{"d_model": 320, "activation": "swiglu", "init_std_router": 0.0289, "norm": "rmsnorm", "optimizer": "ademamix"}
Below are experts of layer 4 (counted from 0) of a mixture-of-experts language model. Rows are named router (the router's row for the expert), gate (a neuron's input weights, with its number), up (a neuron's input weights, with its number) and show model dimensions 0-39. Each number is 128 + 32 x the weight over its row's rms, rounded and kept within 0 to 255. Numbers have three digits each.
After each expert's rows: a language model's description of what the expert responds to. This comes from a sample of Wikipedia text that the model never trained on.

# expert 35
router:156115113132120130148087168192115150090173174125189153139117117176133137133131174111121077161053104135169082178172144128
gate0:121121093107081126142128107116149123101144100135102094127102140124073114115118147145111175155075094134102060122120103099
up0:077138199170126122107118128112128151176041083145123112144083145147159122133111193115097093137109109143181108123062111146
gate1:115158098085153173136105160152110118116085108077126129124078184168169106139115140157134102138118133106153123112142129138
up1:139164146165070083111169095135141147128137150131128131134123104126106146112158064101109136124144112162153140125107151121
gate2:117157145140115150143103145094093153130149150194126102182110139045122114153154132152166115118146162111124151111119153092
up2:152176136145160137136152141068107139133181169114148102142122152151105171160124144076151144158161188140036106163154117117
gate3:057178086102193142165152091051154154180141108102125106123158138147150145119176132179171108121081179120157116168120127109
up3:168140214059132145151102132139118098181117157166149149106129144102198147146109118058163118095161157171087189140069160136
gate4:092124130158123094154149059163187163164124072113149128173123126114102128189133107112102106139092104112165101111182149154
up4:169168121156155092128115123131087169089101125151056085169125124154158119148077146113120151147175114098150139141097175147
gate5:119157183085160134150123116130185128092120125127187130116147158105129100105085174135091103154105034133089131114069138149
up5:106165084103112108090086165088063084197151065134149144184119193073145093154124097165101108114075145133159099152118110100
gate6:146168099120151133122157167126164139173132127156112103148071133129130071137113161072144102134138097204100130159097157093
up6:165130104105084093093106138118144153148145110092145144088127105111097160160112123185083147138058119085255105120141095124
gate7:140112083119139182102110119122135118097154117168077161136159131148091127100134138113136105123146178145147127147081088149
up7:145095125130080134101119067159174127193138115106101145088192110110095108117120113127161123099166140084099158140129134116
gate8:101094109135129202057066130165085099076047162131117151102128118168164105085125144128144088155150085101164110176078104196
up8:136134149096148118085107184120181158206109098109137076106126097197181110118157105138164092163106074108147126140132122126
gate9:116148177123149070143156130168108154187203032162125147107113126103068171083078113126142157104114205118112175147104095091
up9:156146045121112170141072118125116150042075225113153132151128186217174125148129123078144074112101085148096045157145167179
gate10:095123140143200191150141170129107134131085132128092162132168123204100155126168119056117121099122117126139096093143179069
up10:120108090072168221097058147087112160098074107150126137203178096141167160089151121118139131100120090101112161119128147141
Percent signs and distance units after numbers, such as 3 km or 30 percent, plus along, long, together, and demographic statistics text.

# expert 48
router:135124162145090128192141134147153137116125123174156100154060139184084148164091088171119120116093109094122154172128144136
gate0:208096177118138128119153144148175090120075088149074126181156137072160154123153147110127088143101097141169097160071096147
up0:072136083137128123150109127143035124151184160108176146100090153120153098123131148138143155120141144116160163127115150126
gate1:165161180147131118132106144131150117128216104053143090166091193164116130145099151156164082129135124103097161115137149124
up1:108106111086083207176171124158108069187175182116188120097092125121174141177088079212128118165152150091139128100126123115
gate2:121100146130162107107172136152163132129140154172123156150099162113070192127089123105129133148064157134137164145070111195
up2:127043126121109148075149179148097137066125095178046094143187117154053152118197108124135127100168130132044109158101140121
gate3:153133168140091114095084130110129136106146087161121059152131086144158085110147093140129146142156109182105128050108125160
up3:146166120087116119123142179123166182156175117155113136118131139128106132084104109098124077121130147138108182216151141120
gate4:156169147145128111098171142097104136120127136110168169168102105186165134118116090117100175180118129153096128141122146131
up4:135131150125165120126168112150131126158160131086115130139149110130125116139129150108158169105168079163134135112116124154
gate5:092127120096156093166084070114098155119126117137068112116137156102141138196150123120120082116107166128155122078193072068
up5:196144099155148146127121147150135079080147127116130130048134054166103119165146127155164112132126107124150124192111146146
gate6:085102111142107143125086117101094071095163172134151128093064097083149106102123111118177146124135149145112142082170101143
up6:153141132123158093150179104153133114114102102122167147145115072161130116109098114152103137147127095097151122185121144145
gate7:175122093116120160110200126129081106079157149154169222084115063157163130116108152138091106072127124120094079179173174141
up7:151089111102130215125184072114075160112122169153149189137129116134131170159083109139100148128092121093109075142158132135
gate8:137070138136140173082178113089129143118096158097131095169116135114113111171152146101097188116116065098087130156128083125
up8:047157120119153128147143102098073172124151226148143167116089083163081189153124124121127129079124155146173151096102112148
gate9:195108167127121138081143100112130151137105105164080099163186157133155122137078061111094164152129144087074149052106118112
up9:080096094068113138126089177133099127051109129177097152097048096184147134140151118109142061146089080175141129234089185130
gate10:164095093140110129112110139115049182117083133161116135091111125071166102044176144046173118134095140157100036086082153154
up10:161131168100124092142144136199135197087088123107097152065106104129091136112193107096104142141139136129157106125112145169
Verbs and their -ing/-s endings in plot and event narration, often after to, and, or a pronoun, such as make, reach, piercing, informs.

# expert 16
router:119123138116135129120133138165148124078050097131179108116146139146104143149110117127104120101120151077138101112172131135
gate0:154113122081132164154079174076166146140110147083145115122115150104126131158082139129156093132137114143187145155175084177
up0:130135149110149156108188075182107108093125177154112123103171123150063057110153116069129126163091100148146075129141151108
gate1:083165096135146090156123153157122135107174169111165168127101142116175120107144141170075132097087191073138121127135120164
up1:138078139076101130142065115148105164127079101156161112122121149147087134078122113094136107164166124117153087101132101115
gate2:139165114113130139127138116104118186098101130150109113073147191088116097105125113143174111126135171127151067135099100148
up2:039107149125130104144091141090097061068127151102151059144132076153123170144137108158078100116139105135123175169139138140
gate3:132108160164137107119145069161142073180107145139113046206154131107140064181105134105140153089161141184136157097170130163
up3:114146147115100191206107149088204117093193098124108215112137088149120174090125123155134159104138156091134181163116129133
gate4:111101133142118091068090175123060111175102116105128092079119125080165163180078076162149128222176132165101109133103114171
up4:128071078158144084090127119127077101166089146137130132159109148105123167174121066146134134171160168091085104080110113152
gate5:103134142154083122131152078141137081097125151119136181095120085159085115132100185147082129164131083116088126191117148091
up5:088110085126096174115133067086165086158130147090147182141154147149115116158180175143113115106152137095096089119098173049
gate6:107141157156184092132131176143131125085124115143123165143145159127104129128111133139103151151143098130157191129159127059
up6:091137089196130123172109157144129107086127172151139122131146084119193169128130141127087135109142180108137085162127127173
gate7:120169096085086127117161082159060092131094155164043134071154117094148157065097066163103115182093142145136065130142155144
up7:168074119142121148179141106164085170113155095135196133158138147112135067164201158061157125096122072123117149119120094100
gate8:188177152147125095130156092169115084120089122146165106170158124131155095120204118147159028093128109129155078176128140196
up8:080108126112137124107095079097117145161192158101103069115120130132101165159084124119114137100161137119047158059115152100
gate9:162119110118170149096111189098136127190088130141115110128149147174171102122131125119194075131149107116205103130114067168
up9:099128162119109174166146081171148132065174154124137127112101109064128147104133101094107155151111179119103131102148209137
gate10:086089081079123172071154113109134152151116153151165121128174077124192172159101095107107095109176108126120133134137121170
up10:107143162132144138099117151144130132136090133082166123142138117146106074120110153167097086139116115152097141118126169150
Prepositions linking a person or work to a collaborator or organization, such as featuring, alongside, co-written with, president of, design by.

# expert 10
router:181201127111176132114133186161117124076109086134213119152086147118128146147159135113107169150151141098102154140081145111
gate0:129069154186157162131077112117170117138165125061100165119177087145108199100158142167145070120093167171117133102131136138
up0:129118108158156142113117133129162115148149126110153133112178096117112161126189161166144059088092162153128101116129152144
gate1:081169199140117123182150090131090106119098150141146102153141123183141107083147141127122098136088092116069121127081088137
up1:172100089149096128085117178118088072071144115080143104101091152159124136173114088125160123072106206097114121148149081113
gate2:163109131098125106097127102127126137189158143120137106098123119141177087155090168067116165114057081156128133135086233114
up2:151164100093171157153135140171072091124118092122174138101146085132156093144150192102107130119085076138190086182078153083
gate3:109161103101141117092114077120174125107109116149130157094140088174139146147112103155143140128177139152174070124138149145
up3:106097154100148180065164102105135100108170105067130091164111114126138131178107096156171170117171155117150125078115136166
gate4:120172112096153146181139084142157088122122142101159189067087142134096167102071161118077159102077148119132049170095144041
up4:115088109189100129174113083165146072066146167138129136129154070171111154018159117140058104095111118145090113096067195130
gate5:102145145183161172145124131123106167124081166085088110165129138103183116105163131117148125221165097079136124112137169111
up5:122187100146131188154166136146082189119146084083131135156149138103163124083184169148147150127109108120158058178137159077
gate6:119136171158109120092129116121094121094072087125137081172104082077070138148095131135097133188184096139151156099149110085
up6:183129156135117132131101115148115113072070085086159135127107108138077154143135081141137137184219126150157119135168102085
gate7:171076152158136204091063103097111133117142099097129122164148096103143188194140125102149164134135075070125170138115160181
up7:074212101125172120135153123170110148161142166132114143119119126147117154115134105151134101118104153148143116131114080076
gate8:086152102100147122147131130164103158113125124152139128139080107110074242147099135116123139133214135120166114165229127171
up8:076166164144147170110139126133057133125183148134133133124055052121069169136158167112136105159144141144158080177148197170
gate9:132118145154120128150055104070100189192123133115112145185132133141093090095159117194130101173106119101143138084097119094
up9:160125151100148172169115129125125166168127088140151099154116108185142112120146127176118173179096141108172103127074137120
gate10:104145100161132103139142133148143127116149094090098172081078102144132021100123095125167139087090117095156160110106218129
up10:078192128177133092121151146124134159116175084138093151090101076124143044117126127122171139083066115111183111088074231106
Month names after in or on in dates, such as In July 2011 or in March 1971, plus sentence-initial In, By and prepositions in, for.

# expert 37
router:129125099122107099072106099116176098114138117079191111185156125121125123117098129121171136143108106118158195138142068131
gate0:106149166094147148144142085116124117159134104165141162110124171137165131088151130173108079078105139085121106174170114132
up0:123108199123185133122072101116135135143157129134109112075140102115170103133170144149115103127130134080084123145107100132
gate1:144136136141098157124155168162097082096154101099134090133164099157148138178118165131073099150118134128072162098147107198
up1:117104134146103126174119138149184163089106108106154232146115102098143078078101160097176203135163134096180140122179137122
gate2:118147071110099161166102162168147168073115164118129114099125128100148084181086157091124104102149206148144172115140115203
up2:123093168096124075030151190099113142139078146091070100185120125148144112100161086131128145184097068111156129126105120082
gate3:068108149152143151172140184084124188096084113103137127168140082129112086140141104059105148126149124148138168104126122165
up3:124160143098143118109133125146129060170164164149121167147131076068114101053118191138126086125114166108123116159165112084
gate4:114169147112115082172127119152103151082125154104140145175133155104139144086171080149184049098075099093121148154166181113
up4:094102138108155195096130148066111140150145111122160109128135043197104091143123182132142232187072153138155122114062080117
gate5:134165147084111077115110106136112091101142120148152150126125089133158149136134115098113115170119099176166145129119117118
up5:159106083149172139117120133187119155106086161128120111139155125140189176177146085123100100078113143134106176157210153162
gate6:138119092120173192112144044088095127131171131137131194121128099147179202156111170147106127136137151117121157208107141111
up6:129152206093135132088130138170137146155079135086147117163097167127119108155112049177166123152131176136131147107154093119
gate7:153130179091147142135138172120133100160091133174141122158116118093163087081126171111097100061108185145099122100131159146
up7:102130100129095121144104065081123152099193116083053151148151132161118140118142124085173169156135076102225138180123151099
gate8:070133104202111168112157055143109132156180201059115129159150110131068178178151180190122127094153155078144110183101113170
up8:079096114121183160090138173128172147133108126155120133093120081150154160128158113149142153190118124141108162065109150075
gate9:065136115100155134132074145093107142116125110190096123133105107137153098146159166105153086094099112112171141123137156172
up9:103077153104062120086147107161083134095187108164168142113168139156120106141134073171194175191164156164157134183103102151
gate10:105120086084099128139142163078099090126147119119136083117123146150186126109136150114141146098157123116179165117119129092
up10:123138165101146087173123099129173201134150185122160151168060115104139109085170082089153108091101144134099174081160175108
Concrete word starts about materials, engines and death, such as diesel, oil, wood, blood, dirt, gold, killed, met, and ship prefixes like SS.

# expert 6
router:112126129162101098154084119139119154142139075078215125124090119187088114150108109129106156142105152117192134094091110149
gate0:112136103133144085100141122105118191090156190173173112138143079072158117057136141141122089037121077155094083182164164136
up0:090178181142116108081114089124126213105154163084179110117077081135130130141107133158134144085102152119164058088183135149
gate1:150176117077111111138149192144161195183124131102115126082097122117178087102116089105157128146133140100117168113185113161
up1:122099095125105094118139112139128155109172169090117130102128084125141110094167133133123175087150126194150100133093105182
gate2:131149150124111167138179182055110097114089160135115202115088072139112101117130163158169080196135132093121160083102152141
up2:103170162146130187159119153059074066080081114124126150086089091144166067076080161161123118162094134096142097079106130126
gate3:186121154063156146096095097054187095128107081152128115142143129042179132133124105155152136095105164183120124122139206054
up3:080111168109141079115106070078155116110148060164122082186113164080125170133146129092091186098114225155127128140116191051
gate4:074166138132078117115152181163140144137144188098161100069109100105149092099188144086103151078148118172120179099102148147
up4:111064164153107105197092096098150118148151129099161151086094152084143186176133130164126106146138135131081092097203078157
gate5:155057165088094100123130136097158142117116117146174128125103126110137081107120154139158128108068157050133141110164135113
up5:190127129076152140125086137026190135082122146106174124124121131129141066136178191162138104092188156117138091151098155121
gate6:129140102151107172101118176145079130125102169114177162122143075097094126140169132143115128108207128098152149102138103164
up6:113143105137165157095133094219110089148093094098139137181174132136132181147151084097101116102141136052154089099171048104
gate7:107158180146132103088139119051125153114099096140160111133098085094158167090070106135159147124170123180100121088156098184
up7:124089141113104127155157121095123178133083070087071100109119187125100098151145087115133156143083117131138100104114145097
gate8:123162140135086118098153215118163132135140108140156107144095158071140115083095138105114080120125156110132118132131181072
up8:121165170130118117117150130109162147087136127138152114146083158058174147100056134119092119099104173082157115116144113129
gate9:146179091091093142102140169075118143144091123108068134178112142140155099110166093143185160113071138103139097085153120137
up9:165114185119101137165138131153048173122112129130136098141141133158165127165096111194130138144125165117146121123078077123
gate10:133171150082133161144118117173132089128082132176182127096155122136104146109105135091166047117118122148131134128134131088
up10:123112076119144111198143102147072139084179134136140161162095154155107119132096111127113163099116121136128133161176036111
The word "of" after nouns, and month names in dates, as in "as of the 2020 census", "On February 22", "16 August 1972".